From a checkpoint of a small mixture-of-experts model trained on Wikipedia: 64 experts in each of 17 layers.
Below are experts of layer 14 (counted from 0) of a mixture-of-experts language model. Rows are named router (the router's row for the expert), gate (a neuron's input weights, with its number), up (a neuron's input weights, with its number) and show model dimensions 0-159. Each number is 50 + 15 x the weight over its row's rms, rounded and kept within 0 to 99.
After each expert's rows: "comes after" lists some tokens at least twice as common just before its tokens as in all text. This comes from a sample of Wikipedia text that the model never trained on. Tokens count by the router's weight.

# expert 12
router:42 66 55 40 42 54 40 30 26 44 69 77 40 40 62 06 42 56 44 32 48 38 57 25 64 57 64 56 29 49 69 46 69 67 69 72 44 64 60 47 65 57 56 31 59 60 50 43 46 19 47 63 53 45 54 23 62 71 48 54 26 26 26 51 36 44 50 37 47 68 69 54 59 44 04 55 41 40 36 41 31 29 54 42 47 52 33 38 74 48 53 45 64 44 54 65 19 31 60 63 35 34 35 63 53 33 66 42 48 47 21 64 11 50 37 42 40 47 48 58 65 45 44 16 32 78 37 37 40 57 55 25 56 73 70 40 53 59 53 49 39 31 28 67 67 29 75 50 43 79 50 69 53 51 55 46 36 63 61 50
gate0:62 45 53 50 42 57 43 34 61 52 71 58 38 35 72 27 94 55 59 51 41 55 49 57 29 43 52 52 28 67 45 45 65 34 54 55 58 69 48 77 33 48 56 45 27 51 54 54 43 36 39 64 47 39 76 49 67 24 50 53 39 62 69 94 61 45 49 53 84 66 61 83 70 47 51 69 31 52 51 52 43 66 40 87 62 54 35 41 78 60 36 38 66 55 58 55 33 50 55 62 54 49 14 16 57 39 44 66 64 26 51 54 40 48 49 61 52 44 44 33 62 36 61 44 56 87 27 67 57 50 63 26 65 42 33 52 72 37 56 43 61 54 46 64 68 52 51 28 52 24 51 74 14 57 53 48 36 22 36 40
up0:45 39 34 57 31 73 51 46 40 54 82 50 47 43 63 44 97 56 51 45 23 46 59 53 60 55 45 73 51 71 36 50 73 42 59 72 65 57 37 67 34 44 73 51 59 54 61 39 48 31 24 57 26 48 69 53 61 34 39 59 35 56 50 69 37 47 77 45 90 56 44 75 55 64 36 43 23 72 66 50 34 54 36 64 43 35 48 70 46 47 42 26 52 72 52 47 51 62 51 35 65 54 42 30 48 55 57 59 74 44 48 53 57 33 43 64 39 18 54 67 57 50 42 54 58 52 41 71 41 47 57 06 62 40 71 58 79 56 72 55 52 35 41 67 63 43 59 23 46 49 26 62 14 86 43 33 48 27 36 62
comes after: " |", "|", "–", ";", "==", " 0"

# expert 39
router:67 72 67 51 50 58 43 38 31 40 50 80 59 56 52 44 39 56 42 21 63 43 43 31 53 51 52 69 53 28 62 48 61 62 69 52 42 76 59 39 35 42 53 30 70 63 32 48 57 45 66 49 58 50 61 13 44 75 32 28 53 46 40 20 34 26 25 33 53 57 69 47 66 40 15 51 34 39 40 24 48 58 78 48 56 36 30 44 91 73 65 58 26 54 63 45 32 41 49 63 48 29 65 64 53 40 52 38 52 37 54 58 31 62 41 56 25 35 24 60 44 33 54 52 72 76 52 34 38 52 39 45 45 59 35 51 63 78 39 58 29 30 42 62 73 39 67 24 55 51 61 83 59 35 60 54 70 72 34 51
gate0:65 45 38 20 68 54 48 86 60 43 54 55 65 59 49 67 44 49 42 62 54 42 36 51 81 69 41 57 35 49 32 39 55 50 33 48 56 83 39 60 45 22 45 46 23 52 47 17 39 54 57 55 83 55 45 51 40 80 28 55 54 63 40 39 37 65 42 48 64 59 37 50 51 28 62 82 58 47 59 46 47 56 60 18 36 56 29 63 76 70 57 50 66 67 60 42 66 47 80 58 19 44 45 54 28 37 48 41 67 72 60 65 81 63 62 55 32 42 26 68 72 60 57 39 26 54 60 58 37 37 39 65 73 42 50 47 29 32 46 71 62 68 40 69 58 44 63 39 60 40 46 56 56 10 37 63 70 48 48 23
up0:32 55 40 65 33 37 31 55 56 73 20 41 47 57 73 56 48 55 60 49 39 41 35 48 32 72 51 30 37 37 62 10 48 37 47 47 34 63 47 57 63 43 54 76 33 57 51 71 30 52 35 59 46 54 36 55 65 55 56 62 58 53 71 48 46 52 35 31 51 94 22 35 59 21 41 36 46 48 23 56 42 38 72 49 38 61 66 62 35 49 43 54 67 63 49 42 64 47 93 51 44 61 62 19 63 32 63 26 58 55 36 76 64 36 67 85 28 43 60 57 58 49 68 56 60 70 55 56 33 56 52 47 40 63 68 62 19 24 36 52 63 34 61 64 33 61 48 45 23 60 33 71 37 31 68 54 50 44 24 40
comes after: "\n", " of", " in", " on", " from", " with"

# expert 10
router:61 70 80 55 55 30 48 44 48 50 62 57 38 46 73 00 38 59 51 37 40 54 53 14 65 54 68 50 45 39 56 59 77 64 58 83 51 58 53 60 51 40 57 22 52 47 46 56 62 30 30 53 54 64 62 42 55 52 28 22 51 34 53 40 43 33 29 25 41 37 56 48 50 22 11 65 50 54 34 28 49 53 52 46 70 41 43 40 61 63 50 51 37 74 53 47 32 29 43 56 43 39 61 59 44 35 69 50 39 50 41 63 35 52 42 76 37 53 32 72 44 52 34 34 52 58 68 55 42 81 36 30 53 85 60 21 60 71 48 53 47 42 36 46 48 22 48 25 25 63 47 65 64 29 75 21 62 69 42 48
gate0:44 49 71 38 54 81 39 40 27 47 65 38 38 63 37 48 44 46 27 56 36 65 50 49 22 50 44 65 64 38 64 49 82 39 63 53 35 54 54 52 68 42 29 33 64 72 63 19 54 67 61 52 47 47 42 56 24 46 56 55 66 50 28 61 22 77 58 54 44 30 78 61 55 46 66 61 49 37 39 46 74 31 23 29 57 44 35 48 50 24 39 31 88 37 54 62 45 62 55 45 30 45 49 56 15 47 85 52 66 51 41 48 57 51 76 49 55 44 66 55 46 22 67 49 53 27 67 69 63 70 52 56 32 75 79 52 28 35 36 66 60 73 60 57 38 79 25 75 52 58 50 46 52 41 42 48 63 72 47 59
up0:39 60 59 79 56 43 46 69 48 24 26 44 30 71 50 60 49 18 77 52 52 34 33 79 57 44 40 47 45 55 74 73 21 34 36 44 68 49 69 58 40 62 25 71 46 18 49 61 37 38 46 38 43 39 23 39 35 50 33 30 66 59 61 52 33 83 33 71 68 44 68 21 61 40 80 55 56 66 65 62 38 67 69 71 60 67 58 23 41 51 39 60 38 59 57 28 54 66 51 42 38 60 59 43 46 54 57 29 47 49 40 38 68 69 41 25 20 55 62 41 67 32 73 55 58 23 43 44 41 60 54 47 40 43 25 57 57 47 48 37 67 49 18 38 33 61 62 46 36 62 77 47 68 53 45 47 33 55 60 39
comes after: " |", "\n", ")", "==", "===", "\""

# expert 44
router:67 58 60 65 59 67 57 62 47 41 51 47 63 53 55 32 46 64 61 24 83 65 44 27 53 44 61 57 61 36 70 57 75 37 53 53 57 70 73 45 43 45 35 63 58 55 17 62 56 17 55 56 45 61 88 17 36 73 32 45 54 34 37 23 42 27 27 48 40 34 51 55 79 40 13 69 38 36 39 45 34 41 55 55 74 55 31 31 78 62 51 69 47 70 59 48 41 62 57 52 51 39 44 59 57 26 53 37 38 46 42 60 42 51 27 60 45 28 43 54 59 32 40 44 55 72 50 38 31 53 38 36 44 41 30 44 60 60 51 60 47 23 41 96 78 43 91 44 60 57 67 65 56 33 45 35 41 55 53 46
gate0:42 53 29 34 50 82 32 48 49 50 72 49 73 52 41 40 45 23 68 41 68 72 51 24 41 25 64 39 44 30 61 40 63 47 54 56 69 76 53 35 39 53 54 64 03 48 39 43 52 35 56 23 64 14 50 41 49 59 68 50 71 46 53 50 37 40 11 38 42 46 52 61 60 59 42 45 28 72 47 68 99 47 48 45 61 66 34 41 54 71 40 29 35 55 52 72 66 63 55 65 31 41 59 63 73 37 35 58 46 48 56 70 23 35 34 28 49 20 51 49 70 34 43 34 60 33 51 48 52 44 60 24 40 54 63 53 55 52 47 57 66 54 47 70 42 53 65 51 51 65 72 65 42 59 80 35 43 72 44 52
up0:49 29 60 78 72 46 46 56 53 65 30 48 19 58 73 41 37 57 74 35 40 43 36 66 51 72 40 26 56 57 42 62 69 44 45 49 77 65 35 20 43 60 50 75 58 39 84 46 62 50 53 58 60 57 47 57 54 80 62 53 64 49 46 48 70 51 34 59 44 35 14 78 46 60 51 38 50 61 33 42 21 33 37 18 38 43 57 44 44 50 46 63 82 52 23 49 60 36 41 64 48 12 53 34 49 44 43 40 38 13 52 66 41 36 47 61 64 36 48 37 47 53 49 32 37 63 53 48 42 80 50 36 49 49 50 40 47 39 22 35 25 41 29 44 21 45 34 45 63 51 33 56 17 46 61 68 20 34 42 36
comes after: "\n", ".", "|", "°", ")", "%"

# expert 52
router:49 79 75 57 62 56 61 22 24 53 37 76 47 44 49 39 42 61 50 29 57 42 41 34 58 48 54 60 48 42 65 45 53 80 65 71 40 61 90 51 62 65 34 44 56 78 43 66 44 20 29 54 53 33 56 22 51 69 34 47 31 30 41 41 21 42 33 48 39 53 62 39 58 45 26 60 35 28 44 50 32 51 40 37 44 46 38 48 76 44 75 48 45 54 58 61 17 26 53 67 63 46 49 72 50 41 58 49 58 48 41 71 29 51 33 53 30 22 46 57 61 47 46 33 26 76 67 25 49 50 33 40 42 81 53 16 44 62 59 50 32 34 17 64 72 32 72 35 43 65 36 59 60 35 68 42 47 55 51 50
gate0:47 56 56 56 43 12 76 50 33 54 54 54 30 55 66 48 62 57 36 72 70 45 61 44 70 88 44 72 60 43 59 51 45 39 67 50 45 55 60 48 71 77 54 48 42 64 41 72 59 22 55 39 36 69 48 38 42 49 42 40 47 51 67 72 37 56 09 34 34 46 75 22 56 68 57 70 51 40 53 51 85 45 68 39 53 55 29 55 39 63 66 43 38 58 55 54 70 58 56 66 42 46 69 41 73 31 66 40 63 58 67 95 56 28 30 74 46 42 67 68 68 59 40 67 57 62 64 54 60 52 25 61 60 46 32 49 49 48 58 34 65 33 63 43 43 16 78 21 57 60 64 78 64 31 45 53 42 52 52 60
up0:50 56 38 50 49 22 77 35 43 48 76 62 33 39 58 36 31 60 41 65 49 40 79 49 63 79 38 81 44 60 54 47 52 52 41 53 39 68 62 40 71 66 65 55 51 52 37 50 42 33 60 38 38 75 20 29 60 63 75 53 47 47 57 68 31 49 20 29 45 54 62 33 61 63 39 56 48 39 66 58 90 43 44 40 40 53 34 66 40 84 52 29 51 51 60 57 73 51 55 61 51 46 58 47 68 38 63 33 78 29 58 83 64 46 43 75 34 39 72 55 83 64 41 48 42 58 32 54 86 45 44 52 70 54 47 24 44 47 54 40 61 39 49 40 33 18 80 29 48 53 64 56 58 37 32 82 39 43 53 49
comes after: "\n", " |", " 0", " 1", "–", " 2"

# expert 22
router:52 47 73 45 61 35 68 14 37 39 53 61 48 63 53 34 40 61 66 39 43 63 47 40 39 48 69 66 43 29 61 52 76 59 72 68 44 58 57 54 46 51 41 36 64 55 34 50 51 27 34 56 67 59 57 17 75 40 51 35 52 18 31 49 32 30 23 23 45 45 75 55 74 27 31 64 47 29 45 35 31 44 57 58 76 58 62 55 51 53 64 56 48 54 64 40 18 25 20 70 46 49 50 71 41 21 61 34 56 29 24 41 45 49 57 65 31 49 34 67 43 37 54 48 51 62 55 48 54 83 51 35 54 77 47 18 45 60 51 60 38 25 23 73 55 34 53 24 37 60 53 54 70 37 48 32 38 71 46 65
gate0:39 56 50 16 19 55 46 80 32 94 40 65 30 43 50 28 48 44 62 53 55 60 60 53 53 41 57 38 47 60 40 52 49 54 47 53 39 43 58 37 28 64 49 40 58 37 47 21 58 56 48 56 42 51 58 25 43 61 00 16 62 38 45 70 55 50 51 46 54 36 61 60 48 50 57 57 76 21 29 46 44 53 54 55 62 49 71 52 39 29 41 70 49 24 56 41 33 51 35 63 29 28 62 62 63 18 39 29 40 65 45 39 54 26 76 42 46 51 50 33 59 29 19 61 35 35 23 40 66 59 37 34 49 54 45 43 37 60 47 76 34 65 60 45 61 67 42 42 24 49 69 36 81 46 55 43 74 61 47 47
up0:50 68 50 48 32 72 67 36 36 42 59 57 41 40 63 28 58 68 60 82 51 43 16 47 49 47 54 67 51 56 39 35 65 59 59 42 67 65 48 59 65 58 50 52 35 48 62 31 46 57 25 82 86 47 41 68 86 46 66 54 44 44 65 65 41 68 49 38 50 45 39 51 31 60 52 71 50 39 31 71 61 52 51 38 59 88 53 52 46 36 57 37 32 36 73 34 50 69 48 51 20 68 41 52 40 42 42 61 83 45 69 58 44 54 38 34 70 28 37 65 39 29 56 72 59 28 17 70 70 45 60 52 30 71 35 72 64 52 66 79 37 51 32 49 74 45 70 52 32 58 69 55 52 73 43 66 47 59 40 81
comes after: "\n", " ", " as", ")", " was", "er"

# expert 5
router:63 64 68 29 43 49 66 34 46 47 48 65 66 66 50 30 37 48 53 21 45 49 49 08 41 49 60 52 54 19 83 46 58 77 53 61 43 51 70 73 64 39 38 43 73 81 35 53 64 29 61 76 36 61 48 34 58 62 33 41 37 24 43 42 52 23 45 41 46 64 81 38 53 46 06 55 16 58 25 50 49 49 64 37 49 50 32 23 61 52 51 49 58 71 60 46 30 51 59 67 52 15 43 34 33 42 42 36 59 53 36 61 49 71 46 51 32 75 32 61 47 31 32 52 69 44 61 58 28 57 40 37 48 51 54 46 57 41 61 63 33 50 37 79 70 48 59 22 41 54 39 75 57 54 66 41 73 43 45 59
gate0:76 47 48 49 83 53 51 71 51 50 31 53 72 32 46 50 48 29 53 70 68 49 40 62 36 44 54 77 46 20 45 71 55 32 29 53 67 55 56 67 43 55 41 58 77 38 30 70 28 39 55 33 32 44 75 59 56 61 61 51 37 49 38 55 43 43 23 78 53 27 50 50 74 47 35 70 62 40 70 52 34 68 48 85 85 56 54 52 47 70 33 50 34 57 23 41 50 44 63 59 00 57 55 71 59 51 31 44 54 21 55 45 60 44 29 22 44 58 43 44 41 41 73 75 37 25 29 41 29 52 51 39 39 57 35 61 65 40 63 52 30 28 42 82 53 35 76 53 46 50 48 60 47 38 52 40 43 49 43 60
up0:65 57 50 38 40 63 47 60 76 53 73 39 69 48 57 47 47 46 47 53 32 35 33 56 45 37 56 79 22 57 39 44 49 62 36 27 36 73 42 53 60 30 45 28 44 45 63 19 53 66 43 46 43 52 37 51 53 40 53 63 49 34 43 48 71 48 37 63 52 30 29 19 58 43 38 25 53 35 58 67 43 59 53 51 80 53 42 46 62 56 45 42 58 24 34 19 53 52 65 52 27 74 44 87 88 46 60 42 56 32 39 36 56 55 41 29 75 33 66 41 72 33 70 50 50 40 46 15 31 61 52 39 42 51 51 46 84 37 85 70 49 15 56 44 52 32 49 77 62 59 27 59 57 62 34 25 70 38 43 51
comes after: " |", "|", " is", " was", " on", " has"